Below are experts of layer 8 (counted from 0) of a mixture-of-experts language model. Rows are named router (the router's row for the expert), gate (a neuron's input weights, with its number), up (a neuron's input weights, with its number) and show model dimensions 128-191. Each number is 500 + 40 x the weight over its row's rms, rounded and kept within 0 to 999. Numbers have three digits each.
After each expert's rows: "gets" lists some tokens that make up at least twice as much of what it gets as of all text. This comes from a sample of Wikipedia text that the model never trained on. Tokens count by the router's weight.

# expert 11
router:435451509540446486505506475426573463553507512529477551447529476453472485501459491566541503373478494490472576508458397498474574537490579488437471569477501517563558534479542569492491538407507435
gate0:462486487452525425508468496475568455491577524535545467530507437432493497558458465535515482466476438469489445565476557451509562522449551520538528593487478537495571596509408513514581465478517473
up0:438498553450477477468533492484529486439496545453530504506486491551479508511453482532479473458509567425484489436509599495545494489497435513590484522488475539524480584544417552506589481442530468
gate1:570452470468503457541498446447534400473515543606489591495517426518496425467438455449540567453551509479561487498539552440510473510497499501454470584485433484479488491508584572518481532440498498
up1:477429537470513476563463500485495549501481498518515436443465541577515525439469469478471567478517505453445531490536549485518415486439530452486482457526483585543494522515531488575439548508489535
gate2:433474533476462512506531454522540480511491585486488545469583509436498519489442473470504413563544523509493559496454503441503520530486522541503478507509542484480578475497517543473451529473501426
up2:472533501526516534539474448450567479503489491496485506496510433492550512405497498550518512479514563551473556485432485492542524538468506514479420563525452542539512507490480556463473515498466476
gate3:466491540484529406469450492488537471459518457475507536492526493526494479594481489509541513474525464477499443530503472559468561548460548481519478545439476497583470564474542497491481542460430513
up3:498488434588548545627493498502424494500515533496505461523460457492516544522539471394503557511535544488475462505486505500559432501473465498526515507531473495456502441451487512523563545594520528
gate4:488422483523482512469477525531437448520504442468503494479495545506441474545521489636484559517504495484452512491552498443583518492496555495447446538503473514521469471488499463458499493512566530
up4:461462528482490459521518510466533530485466444452558566526497510447462451530478521569490471447518501497518543492525477578485429504464452498488534496535480401492476512503485477470474504475547557
gate5:476513456444499508485551508512451468471530433492484467496439542547539486495463499571536459511508517493555550486513526521490519574452497532500496511469510467469519512568507462496496463477541459
up5:485514502550553452438471458448457540511425502495517508589502526459485511499517486468467614472470514477496540534513469541523416499444445503526475562476507491535495537509473486531559478471550473
gate6:485485469493518548517492472493511521554524559562524489446535533529483501522451500599476478499534464557542522610459500521560527494493391520522545463510509485457520492473494568533454553506503484
up6:499522572527490567499493482527429520467479498439503543554445454509493517510541515466488497494459508479549496473462518490549488484458574479577529504444503501479510477540528553421526465521576436
gate7:443526482535492473440534433518527498559564583492523524434549493552578500516509520461459558538500460526550487477530453496511413546497476456487520470416426512587512499503499458457449459480541498
up7:497514511493453438448467464495537467487496533523509555505471539495584510501503538405496533498557458499488483491528465499497484458491449557522508497507568488609518464503534518482490494543489531
gate8:471486584519477460548549495423486525464443498547479524463471504464470463509478498531585526495480506429516534441464496512412553507520619529527503503418400451437614501452488548446559525504543546
up8:521471487491503423483544506510541482512535492522454548551553516489559517542459424472506551510530501558579548552492471551456467492479521550527429541501572490484504542409541484513493539467455498
gate9:448446500482467601489558530454582409541505536466501556552485516484547503514491514510571493581475478525455481520511514450497554526466550455502552554486548494534539477423475560468505481458461531
up9:572519440507492572473429529473479417465532492517404515546514587487498468457467514498581430510507420504515455482390472508520469469509499518521458569532510534501489441474515458404534519486543460
gate10:463507539569502443515465538530480531530555511483514490571539513541506526497475584545520497540460571496532514545558458490503532542536509402501446586486573536490520455526531497484414489487510480
up10:508466513476499480576460508520497522535556493491539497503515482497509531480461427549495434489476554486444554488575454519475513597529538464420518497479517528455518475533486514500484497459467437
gate11:535510449547470422528492510489490565525493527512468552498506507482486455513503495481487448448523538486524528438504485510549524501465456481454388488544513510548481528463466457473517460491464513
up11:499498493448502453568475512495501436555514489499492468494506513492540471497498377410468458472514449470501490525477519497529496511471554550525466508589451447528519516509454472520532512486563498
gate12:487543492479489484505549518503531559476577563516488529571474485509407570507468485547510422470500462504509559496386494520442440489541507494558529466419439507595478490559485516490411483439505461
up12:462489447463458412533490505486474490437503440485508551497426516501528496521468503518579451507483559559556549557520531459474475531431520533462462557522516515592489542606493513451483509543471546
gate13:465434522523455457485497540447479529477471574470492473487559448436481473552497481500536479489501499507499473534508443490463517479523531438534442475486481454547496505480522530569537568507505499
up13:503492451476519450494501446506485541471573533479507461567515548511498526591509568447471463528587519538523469511519549504541487551529464527456563439502497524432444507491489469578519495500524562
gate14:472536465454500544536521468499444406517497543498537513513520440496494516504491493498468487511498488470490500458532435514468517501552498509427550492548528584529454536497528462511509471515530510
up14:533508563564527496550522565455553510477532445441474496509451582478512470427492473504547487437393535464426559489441516518504498453531453495388458438480469447460453506541485526466476514528492528
gate15:485508505565471521484528462486480529519561484503514567434507639563505431488441510501465396459505528491530476471547475527510470468509534540537497541485525487476536510504479546484577487478500454
up15:454483467525520493486524476501461513468535500502541534379544548539497484475486548481447454484496497489516529497503561484488562494507523479468571550433491491561471474565515492504564506466495500
gets: " the", "|", "-", "==", " The", ":"

# expert 15
router:485498502570434435528490558474381529541451491561548476515493506455589463547495444495478482463566543574447509564451480491505569504501580448427501544474507515605541509466519477526473510532509543
gate0:458492419449494528569550519502539589512456569549534542479497497485469496551482512460420513553506466526568548546550499474474508488441541515502477488463540536538496517504576547573519565557475524
up0:456459528547507445503500465539549515484482542424475536456532503556464546499499477571511473500444518478500454368527497503490519517496521491492431500484450464474447501431488486465508494470544504
gate1:488525550503491411512520557496525504470566513555570579482524512478465376495479382551539526526502493454478545540484504578544505487475531534498550477475443482588531536494528468434501543511478520
up1:475487507484506533508503493524495498502487493457540509453491505474513449516473485572462420610521452528453524494541426498519547450441479483520529495484517527472474521517467497476551486498479441
gate2:486486550524433464510524472520413513510507450549434459553476514492548558493487441515481431476493518538519519520487457527512454442462560542408442538463529566541576474477556428462493548461437475
up2:479553525550502527525434546539489501551530517537511419462482533481508414485486461493482563448502541562454444509534506482455458547491519419521471537494437571593518450504478501520528547441487528
gate3:497478448511523530501524465397498509578498455508457420518490455505511503499518521505464464502588503477498471492515536548506555528460495499413455495524529501546527483487560443461477491527514505
up3:444565526481489479490508485577468507469496527528468500444502466458538518482496509439508502518524532497509488514603437505542494515471636520520449505528399417538491482466503531522510500543502616
gate4:461520478500398468496498527488502460485487467506498484437492551494557507519498441559554464487497444517497540541519474467460535551423474450436534599499497497563490548486498472512472548551502420
up4:525419457580529503483561419484487509535517457526562532571413563469519496527533502535444472529482555541453448458458507496567503536510457478532498431487467459514541457502524445571503437476514593
gate5:522452498535530447553547548485478539556475518505493583459495560581559467492535493528403555544486485458468532561527530542510483462511595438490497533487501447505494494484528527477458498502493426
up5:523560544586491461506501488512480505472473472497513478534518555522544554492468480479389518549508446571411472574477507504456524461502489504542510429502533537533500482464512483500468510534514521
gate6:575430493461449459462472423541460509511440471476541524495458489477480465511574490438488516430422461490498544471467442433438502423477461520514487512487496512545549499550545563409499586533503545
up6:539543513479596472542514493553596513522518490552498507470491472542477501404511496479567497558454599503506511437597468549466506473469450484568466493546435556450521480438448459540498490469520485
gate7:480431441547452507498494444404518488545495433459512485440567458541497408537492519541557548438450498435546508497514525467507472442445559510595447486523482453508537459565498496565460549392524565
up7:512489521441488445580472456514531465518446481550434552506498500574468536397506483479504527547497502473529508467492459579503498480507467496568498518579470505522480527540525440544546509493415529
gate8:491482470544458433552463467461446544498499457478535493544469455477519454495474451567578563580523490516512499560501543480495504482467524495476466517482542473561559446597502478499491519480523570
up8:567526523513524517463555437446498509558518500545510537378533488539500506514509448410512454476473433477565509448526496427480482496547508606517599459541554456468468521448517483529459534471470510
gate9:448513544534549544474517502464518492450428480542473526499508551488503527507575514471491453483471451555539483407527483497514531533545521551549532537457515508457500459440477522482537516511493542
up9:500491420441462569557482535503557530527508463547452467506463510463445512481471524477543490496483526449505574501402447471536557484462532437511442505571479551485519491518530545456496567497492453
gate10:548500591577486461492548489450432542537518516543490452492499492448508466498477496510459496504451520521460467596543459476441517405512504482468534519493543459500481542476468463564526476516524507
up10:566563489425469476497534515484458510616564502518548494547549478467497493466497526518499494501492440448496415502513511520536482495498481465477514490527450476475548506492458457553573428489418514
gate11:515542503473485459475458528487507501568477520451498409555519494595585462506443461550548511438496510554410395437556484469507550529545448522515506518452491443515562551422513536532537507553520515
up11:520526487495575523482424488540444430462478432545414510477491510462436464456507562518484478556487468444539570516508503512541543489459479535520440532600546545391394454506494435545475475504426447
gate12:437476503521492388507446524528466511471552447566520519485482481524531476517484422613453445573499494594413526542566473614499531482486506560531451592513478537420514462514514489526467465517476461
up12:493463465468563573511489433544488528456493487499475530508497501545476598474506599493542496431508487443539451468490460479513491527446498550519470504446462491591519562513447521517494443540445475
gate13:435463560513551612517533531453512465562463506605536565516486528422559540476512451501448511495443455485473505536435439495456602542512562514523522518514522493594487561490487528498455556518563507
up13:465535512538487457507568496514497569480559569565550535523566559517506536521436497447513527510485516546487509547388480440513506555465509506552507546545456578526445393545505563415622482461482408
gate14:482485474469539500522452498474453509526443500520560544501526581506603459538449533487565426440515452536432475505458442540551511529533507429458480478474499549480531538482510478476488557493463591
up14:501524486550482520506573544516496427504482461498483463495558519504466457570526534438453433483547513407538506493549566563497452504540492457480525544452521498442495520464556504506468488448531509
gate15:455501491502535439538490487415541497543406469567504401486572498479478521448465430534525443431433532527482517435541503471500519505515494504514483507462466480548549538472465528573539520491499520
up15:502468485472546499482498503517430477467472495527472495527500501489544473552523482474480561443527546478447559543521518521489544523498565468524557497463545451458522525566519518445492526515503580
gets: " ", "–", " s", " p", "r", "m"

# expert 8
router:554467477442500544508529460549543428445541571556513436480460488563495532546483465500491493563601503515527451449569496560530507488543569506570527482503452461464520544465525510453465515558506455
gate0:519452501534577516480507482550510492522518497531456444512466498494516526479467481498433536543490506586438518475530526529491506537507516446507490499468540513405496430573457496521448546503510464
up0:486485470506474492516503512497449505580468552570525437495537535461523474498505423571474548497483517497496455497471535446501534446499456487438498518455534476498569505509505435550469485470449492
gate1:511493502442511519465478524530563476535483477485549482469533516581480488553478461568475496489508490590534451480525454561551460480542499442486496536517420490533530474547467490488477424534611476
up1:538512503509441526464452452516508539534503513504495493477525496481502497496465496496585486528528493567422533557486557409460496480455483469444440495458592604433477487483476551554488487502494593
gate2:466468471466522505461525550474443525501548478540518537490501561560436516549457515562446505435545513520451501485414501571417431494501579481524550501518477536568570493504511491512474520557441484
up2:506495476541541505480429513511503546443458457480537567480539497488542472455456502500474537499468537420486496518489533489525462449432552472485553594466479508471504430504524553489567487467532595
gate3:504452584527442507481506606458511519540514476417499511435476599480502481462546490452508471512564483566424479473488535540484521484494514544466516545484478526498561511497487538400439506521458486
up3:576559497503490520514504411477447509433471511558495455508540479521505585441513493495533578426463514513494541432510434441422443521481504512476421471505440497481524534531531459474452528458488517
gate4:523546535441510510513480519541538557530431470490501434453451460514532533472434493475447509610509460579536548446520554523553445497528453504483534502514539467496554555616502504491491483576481539
up4:536510496568555543551478455437487513453519525491494534487523528479423516522514535541527474520453470459453441504518479485505572449491510448542510487574509501551490453559504533553530465474506495
gate5:526497510472457475538563484501446452491526440556551529487476494560516488515515487500463539549625469550443512489535457525533489471493546476584464516527481504449452535458493486472495393592577483
up5:461435537510508479528458529580471452520559497492602467470463558461503564538621459475484465481531514488532478547546542435466459507462488551518517472528432514481486537499417510417480478525549493
gate6:583526570507527471525557518549529460469479594499542481534475474480484517490528476456489591478548535544474455542529465500495462459515502489560504545462428445545442475475513469489472504482493549
up6:512443434481513505540504434505580550522496462455503506538510443475486621537516489428464450499493527486484569542505466480500473467510462496512485479542493570469503533420557473566493480481376568
gate7:449553481499493567487530518567506499474421512596472505578490493505489499487549595412499424478519478559522475427471473532558490559530498519595476409581518636529519541431503472419499481584421454
up7:506496484508453506496499466451563432473475535498479462493469481467447547541531461474490458544590456467531503495556531457529496477554475451528531430528499522494477532513462508520455497521514515
gate8:545405581462558500523492461590529469522501512609548546477446532486478489463459481431464478545531514471431521497537467519478507461511485522528462496521478460486492550443500466543451431555500475
up8:553483476501524485500500533542473508534540651530534469461455495542494578484485537445454415597528444575541484492527456489476499482590547528592521512525503509515519542525457524539478511550527493
gate9:548469490459391489478528479488557445470509554546575494455448477435477542461519510547509480530584490558530505516464561560416472467456631519502542462516466474450556581525495473508484516492444442
up9:582567467492537582493477547502531458541517591457419543516467517506537521481522571563479521488558471563500526481474529530520467482562552538425492578506526435538485423547494477511494446504460423
gate10:469532478457375467455523501464506499444528576488508517518476500487523513492486459529443503469536462502516507502477505549485458470506498481496482483486508495476548479528527607494484525535468497
up10:453518536469527466574517470498491567525592407497454461570489509610522532451534481501517580464486528431502459557383453514494499516444522546467503470555520562476537459482481496495542502527514534
gate11:469572528461502476486508484509572481487470507473471454538520508498439557498464495568482424501491537475505459537475468471408500470526481484598481498443529504581562413418534527500487539455522466
up11:535512508507469455462537543485518537530528484532497551508495542471516454564503591430484484548547519474496441547524559500543433537425489499501542416529547464516499582516494489486496468520549534
gate12:458549526545455478482473517591556494524439510538468469535455518486563525549475456505538483521469526513509519524538554434487514510588434418456533549533428436524587433456441525482447492511521495
up12:532525535450501444387483514464488498499481457480484508486473473461487484440463480436450500499468514581492494539467514497475530499577552517547469555493539434473528559423551472501496519505488494
gate13:455493562454611464503498434516581424451431489411508564442536490515461481455460481527497472545535474549504502490509525490474463537573493523521437567501421460577479439539484545532453536513545565
up13:493478487427516478517453504507514412487484449470476483578453455481486467426544461548509462534526546489515446466513598548505445471512480425557522503467465522555520560545452505483492532512561555
gate14:504522562499529490474462488561538482526455418479571494497521478598518569557555505420474502545440507499525491496572542472493438454545498576498474550469505542431545491485497525473447493484496495
up14:434533395521474600543518488486492499485486570549529539557493422462525506491481534518541520489505530506505582434529473483534602505480520517513520482450476436524474498502508497526536441499504496
gate15:536397519585457462455453500477479453472509500459485494469480506512525573619478458534607487480534514565545536565464577494538480457526571432503471494521437465484512488524464496521450457522517468
up15:515517524439514524552534445478485486493525480453475525413432436533510496466477454476550495494538544452545493442494513599476499490527526402495468509512450492539522492561476520478500523503512483
gets: "0", "3", "6", "4", "5", "7"

# expert 9
router:462498515513492489410451503585489491434508530494532496538408511466493533572611529450543506637517511508502501565476524503496415414529477480584521459500480458464439451485535497500503513509549501
gate0:503513488556453510493506455418497482569535493543539473529463490494406572540527481475437553472467539568518500506472466497497456442552556527601501484519491464531476560474517502494509513376536520
up0:537474484548450455475440492540393516504508481462507501509535486468507420561465443516537489496486474448553512409551502488519484545483579529449486473499524521533528415482440490475527452526429540
gate1:517463448501479499507555497533450490532496489522505465428441560487550470522548508432498484521545499496545463529452451469455494484533430545533519460423473469571529517489532501428428528566559577
up1:530557449493446554503543514545486479562489494466513522469456529416531505490439514454508436538465528568470501500535450431445494497507490490482535492434527437565483515538468484465548550506569538
gate2:494426493515467424514492550501470511519540596445449512547517433542413465530499498498594521481533513496492516481517438615465451446522459476526507518504523564484484541521481517539477470461589439
up2:478531458622464508527508517487596450526523548516475522498536505524512546549513463482485494544573528552571465561504563532476453498550472504483518487488429544552479433539484492473440432520583456
gate3:555511489503497557492457479478485440481498628499450461524440456476532484457548534488566568554556424486524449510479444524548525478506491559509576543468575515566470502422527416505487552539503544
up3:504584507540486524506479496552491464513490515474523472532508515501423553465461473548543531527563409524484378488528431537541475459557507555558468488561544487464515429538488467508499486497476433
gate4:445495569537460470429471456552504480468499510482575494474465511493536509536510470514522446546520561523494514539541550484557575481523529572423472505404449454453526485426500463491553515468545532
up4:567457504496524535479549504497526473470505561520511462413551525570440485473504531479477536446462447434456441496452529544506486550444447489519522535525527562558492491527537563497473465547475473
gate5:574478504554425519459540538500458453450576448511487494494499512496524499497521514565475459506544595508548507492437440507523548512513547522529471485478496493511517483478482462478560516453488541
up5:511528426543507510430498493490431451479498511498501525506504596487522537561494529541461424597558471499499502573477503494528488482515379489541516405490505526446460424485424427511535513519499518
gate6:562538503580450531507410607540485510494489492507546421530474534509555506508561427471490493535452461545527407494453499470493547499519488471467496492487507465498505487523449471510442488563464555
up6:503528516513449481469506556545502448493475545440497483436419504543450506506515432544486474551550507546509474606462478539461480497512467550594499480461488504450461482487532400548494458504578480
gate7:503507522528439442494507505559549540467502506417511541513517511449524498530550499517528498587489539436459489521437590511511494424512488477475518501514492468433481513509521521491472437451541531
up7:532502462507448475558527452488624529461513549474532496490534484529558460535524509498535457597443506513468523538468565527499559500457506391546529473499516433401513539486466475525488504458480496
gate8:468518521423560495522429475488485531533527512466516469554496523505556507554572494475504464564517523462531480524463539509534521462519526500576557527437583509581475538485493442493442463504495531
up8:564464484470591503527605492469464468535468526533532577545510513520533526467501457447497470528490474523469549480440526559468480490518516543482548526506476555444478467436451471464533461461438493
gate9:473496453509478490490451482500471496559513491510533465523485499561475513492478526482427545533426471596505498475514521536487546467487487431463526508569523434565503453547473470536423455556553484
up9:455473471488489604481543543538440488588538451549455534486476499523444499458472429509454492496497506521542479464432502505527549535493561493461522550545518532556488482510568547498539444533493432
gate10:593480478486503497492425513515537566534553456506505498481496609542532572596554507496529484562493525556499494502478485544499548437528515503541497535490447519463516504493502506486483453560514507
up10:569541510520573486533534509431438589467454513518548578546530454462468505536500489506492486490508501502445417556506567545488554520484535479468528535483499500528514546515442462495443519512462559
gate11:505502462425496424471492536496411521576486547456515499495569565455485433446511479480505548405468535496468481473457520482512465437519526476518429469482494504576458528520519498512503498457552424
up11:409480466524543573487570489498455580511645500504511550491470528444435425471462515576492482507461530507447498548435447461520498493436497421516507434526495509532454505534511480466489427523465487
gate12:507545487477535519446458450616427547475495531478526522525472554610552559525493516510582475605487435568524537507509468480474487499549436442527500462478509470484496416532508504531496492566460533
up12:539537502549512475418481462510549458545428489562514530540533474494599500458527467477456534477480448502447524519533537522493511515492470473576534507470483453470461468437462530536545509457463497
gate13:554547557522514416502511496496565545475439466509522455486463510527519505548502404534498519563558516588513514483522559456486418486573487505507527512545536517465410511495500487485470574546502561
up13:565517489481440492483532516529490552476481485644575546452472554586511522514531462566455491486515469501514462521527524504529541530480543527464497500493516523453505469528536519503530456514578449
gate14:544526490480491498530526527516488484538490487524455481505507569463498528523542508468559508469505495489552526542490462483525440494486566537538440564476491489538564497432541511465437513474486468
up14:461501475461540522515485478503572586490466540441463535487544497532474522511485518445598490483452580509578536508446440556517433503487457512489476498481494519503538515475517541556538447413506460
gate15:523499504521455406480496486528602480511529490456512505511479513508547439526524455511480489475499505581527479499506458476457443473511524433512463520484464475554540476553569485505461518463449533
up15:468461516403477503465536471502543523459446458537555556469495489500506520493564456474518484524519579467543481529486449440462563405470535444525508480501498389504483410493501550480499553477464626
gets: ".", "\n", "-", " |", " ", ","

# expert 14
router:462488443516491524515525452486541483468510531467499473457480457519532471492492481515516505422391484493487506525449596523500463466526467465455499436518458516659481539508490511525437521481506494
gate0:461460422491464506526533495542440502507523526514474429499526556567517527591471501500527456513442522514565519468551549530506519458504518496484585505521459637595513460469553484485473483534502530
up0:468533535469553436510502456433514555550522527482510422549456429537432508539502506470518508507516489476570511487517452491471465544476530473498466512505498380445491501468526558456438582468513491
gate1:494461525606522507493511487436386535532515512500506481526449490475487527475454479544517502443520528505550538503473450534520488509543451564488525490431514532505515545460446492479430552522494458
up1:498425492577485568557499484502431504482493454485460488485445513499512588486442533554531455511457513482482521534405551564468403498513446551445480457504492584526523534490518542587478478545601480
gate2:518490563519484520472579564472497509459494520537490478512482468499483521464478465544470552439492539498554596564482577507414427491541481435489555490508438609539494475522560525473537448535460527
up2:396479441453485477493525444494501433511549493488515570503465482442479424509494489515444562532488462457473528525536581524498548543552452456455474454508424515527503442516500539495499605586456501
gate3:556458530520492495462521503498425491486486519468542493499524451486433406521462534505478447514489460494495481574486565526528535464530428440466495463457468484543482465482471557520503450507523542
up3:535491471534529450544548481494557493466537429502524408482495511563530495492474546521475483565504619487511513454465527419554493480501518508445487484504517547419506551455522465507536477463480473
gate4:523563446492455528502569449524562419493443506574484413491528549475458526461502530508489566525506461484525470461512429577528494474541461492544496473471473501544542589447513557526437545518508415
up4:471567535551459526522497469506503540494472525477518493556515508500522482499486516447454463483513550508445529481511515500441571473520486517478526488459417436444463466536514432484506475536471557
gate5:475409465449569458528489540500521503458448381465494512405469447501535496452479526479475495523464559518529477468494554502529516502467531539502510479447522542582439464495402476442472448500451500
up5:475511511498449485507477555480427483512461471528530531517536517462503468531530512604556499465501515427449453552497436528413578520448545483491430481528508502454548574499509574470494546485504485
gate6:494463454411499523432479528570530481500473460529517472487463546485536531457524444453483522490536549557499363472504510516489434510483459500483506500517525572506490557472416495451425465533519520
up6:548528549539495499455511463454503497550487439460440512389492576411485454505480592510532479504559501485385432461504443457557512434446520579557564506505558510462510435489575444499450556499535504
gate7:489502485499473480558508474583560480510501568481484525461444490524523521539499427552571527481528542476625533528525535417513433467519517527509471536467433503491478531466477533513561480456505445
up7:514545455450487587510509522511513519471418462501492500490518451575533470557588540452542529552577463501517414499468462572552468510479492484507442561539550531525512460529474526479454524537482458
gate8:467554489450535462487527510515471511483429508485519510414552467499481570496502448532603521543480479527549480474495549470557423464541453506516506459477511525504486511469487484414453494479511462
up8:428496500483397523509500484452499496536495483543476482554576531488466488491511548505462480475416571574510616570427414494522521495441518506486450532480494392547471505454474464546563555429568484
gate9:482462460516476561439516469487543464490457443515542510460503529487538543547515515547476453443467460510503538527490418501501510482511559508487503487512498518419484540512465604516556484541499483
up9:533539519500497476551571513535455484489575532487540519563480508550485446484501499581465479575598467539548503476492540442481544496458464530471500445492517566460484471502527518486578523461447496
gate10:486453543452530542447527496565465433439594528407492533460486531489505519528444488505508458450517544501592535503524510521526527495463616572507511489520531498571488524500521539531504506508490534
up10:438550507463512476468493521469403488531495458469509531510564562521539532572453512568426563457534442524505488482509536451456544554509477509517446541504532432449493456467485478448470502495470508
gate11:580510473463531460480482484564535454496509478495537502464464443508542480548518498486535496544458484446455464451556482507507465462473510473433501448483492526554487504500441481543519560510474472
up11:492460505547524594515506518460533579461545467546498504403449474523565404424449465529477498453554519487492513587543474477559471504529528400558473520596524508457436509438557505489528512477531458
gate12:457522442532510529520526489490470420515503489491450443517531489483482512502504484554518506470424531496507440532410466558489499503550599497493547501510531552510461540534467504427505539488494498
up12:510488517537439596535498597501427511585516555509513532532470505475460553587509509486456480478449477567488458503495497500510469526491509498509535556508482484539467526487446491481440458543525492
gate13:486463514443458483512534481452555433448512449536514579459477530495499513544425518454511542529581536543400521494526506538461556566493564542487488553580452450531519497570489474501471558497464460
up13:356549517512539529506478616572498501504589552472443548492500548466531473438473434492514452521506488493494542537441431529494551425538467521473518527509456500490437504502519576461491536477517518
gate14:480493454495503556506447617493494459483510440484472545479460502488516497463503432493528552500547457507502515458504517470501473490503519448481447530528546489538467476508515491501484447530582521
up14:464501526509494479407499393520470508509512476501513471597542475486497518452487561447484495477543545509530465491486432463525501519483501513489513507454561614569513559459526481494493568443450494
gate15:536525468508530550472469483507506444552418504449513493489531522506537453478443415465454491532436574444534537491503501493444496517485465535525457488427512469499491546462447506430547437571486446
up15:481415516549475514523528458580546507517469536452505581468481446502478566503450484548424518490454522553508503491420434502512474467505506465424457514498424449440477449457442479500513497598563450
gets: "1", "2", ":", "0", "9", "8"

# expert 6
router:460497483467529495484519455453572467516423474477484468490533479422416504517487458536501536418463460522426545489504456480458507509495477453442417560482496527536562538462557504479495604422470469
gate0:546539468535492551467475502525563512472470463448553526527487528555542503550476454430555491455469504552503528514493583422497515514532456468435420489469478531529470548480486441530484495505574538
up0:429472433533454400504551434412474484500559536465456520483543505429533539411538531549457398470527505439459547591478461495485430498506504547519549434453470486583491462553495489544434484482504471
gate1:526482439511526482517570458509568474509470546508595497480457486551502457436496519469444462530490529515430499452424520475518573585496522505547497519531460511520540527482550545450501507519442393
up1:471484449463492484535544410497556513499510460467504486520497487505517516490507527477508517476483567547449551433528519512500474531484520509488480498519484531447528515508532417519525446518483477
gate2:558437475538497454529471613534517469499511468424544445521564480528481426580453528460503551541480459427496454459538461514479544471469504493442492551433463470549496511444477508536467493585494501
up2:517467451462489474537478491507504497518566543489537540541488474458469494442580476516499526488513547548541462515552490441496483514497532457521465556540485561396454434538498412461562381478554449
gate3:524501560454479394453515452556484505440482498483566456465455481456484521477553420513466517499497540606465513475530537437543520398512504485507476475468473511532494536449487465453541523519480512
up3:476520521465516454544513445405499481523572509511472552458459584483402541544526544519477449460477446463489539428424487552444537556523542430518507474582482460557491499459493536500521490489551475
gate4:512554529455499444482498558466482554487449446543559517484534561521527508467566509522440475436494489481488514568511455512541518514535536448445516497525459506511459558408502566492498528505561509
up4:497450523509476467491527477470525528494447503511485403482487511528540484532447452502494464538479538524600488449583530471468464465454513529494509537488488407425461488498507456490509519449481489
gate5:427473549431499532518524436470539481469509574530534486482503498475471499483452477534479545510442476547418515458516519405475529525476498535480516576458511499546547510474473497472519535478509452
up5:527514513500533543564488561554507512544506537484449462570521446498520519481497481525540462513493483483556563437435451508516465515560515496522463532578512521517464502511492511552528496463584466
gate6:499465476494533517509487468452472504546451499548512588497485547479481556483432434510505521484520443531457540474480508552486489518491492470543510564519467550474625537527573511489470546479434458
up6:548517530583550397390462521518538511482436446444515505541530527547481460532442512501494455577490494470433436519506550486494510542528473496477542474522519436569571512506433533533538470500489567
gate7:551421547502557494523505411511513475497420514528432497482470530531456506496498531444490471520550516513496484510496516471526494472462450524517442450463461479474560543482525486595510438477534501
up7:514618564541500439531407580459487529409459496492454485514533524526448497551475504461596535523547424534495430508536463518495497499506532439494526503521569439549528449498536468532547448517502419
gate8:470419490446501514527483512485496452498468570424531457522516507522460495544552499457403523525577541553441516482517505520517562497500485455521437538482479525461474435515519510502542592531526598
up8:579469433507559543459480528534515514505515500492457468529476471534513547584562493541470556469522475529502573424496484415495473510457500519580485495464465524453537540478474533523505495484523530
gate9:539385481492551539478543535552484481585471523459479522502483482467466492506561431474442492421532468503479407428507516499492511495468504514497537467478536514546473515472492561491469499474541479
up9:443517556508414403504429518516508467453436489513497512576467523525485537514512479500519467464505532486470454525488555507524460529508510472485438462457515481481505454562568577503445509464513502
gate10:432571510504527440475496469489547520497491468517431488564531441450462459508512499429472422499486481538429486541448463420495473498562541442444465539540452496455596495517565555541459546480480468
up10:519519493570428542549503454499480560517498476565496518554493473462538485471570425490518470475550477444499495478437497510420510454531524498474485544539516561528504508508528531509461512540531422
gate11:492401482455510548494530607515502529503558456568475509526486480534487485498535469513508482458529435503615553547498516536434552509509453504479498527515532505466547486519493490485499438524543494
up11:507458566472535474455621478509526487470473474542529502482448536531509512624489443519554473486512536536491487485494495535476420587469459501542497442537528483517398480534387498559456493514482552
gate12:503532548537512470481533486483495492484491537496484545602535506444473474475474517509506489469446563535511409473529496448462513443489471517467515492488514549531498502477544498512543493524514452
up12:468514551483555506494502474456481436525498520425439494525451468445471531526419536492460535501469438548449515464488464480438533543458520446518474535519492497495462506541510517497466541533489420
gate13:563424511493489512468496468516511484529520568485491534509548473558473499529483470527521507397418465520502527472478477436564479519503506466503414507470524451521463521383495493478495496482513446
up13:496531468499505485564562459478494523517515485552544503481571480611548524496506448447529490535485508484489485473538498468507553484467468457502408516482531532427499436465442425482543523568485500
gate14:513522445481597433431452530551443582500459487504564535497529559575587481515491467554549485514544550543506550460516594428508454458550494466421446475487495547469473516518541506449537512555464442
up14:460468488611458590517502434500532477465491448507539422489520471490474448459571530522537565500508554494511468465482420505494510543426462490492503541490487464561518501479510525466516531494563511
gate15:465449502437516495414512515505508434563535546499501539561481494541510481455443482563482529449428556476461527542469467538530468488510439483504503477485461623529528547502500610488475426539530518
up15:460482485613549550491574441510511499549505514536479509534425465430460511437532475448597505452504390494397535509541486560567560464481540496462493501488477526538415503499511601482475455547551452
gets: "-", "|", ":", " of", " in", " to"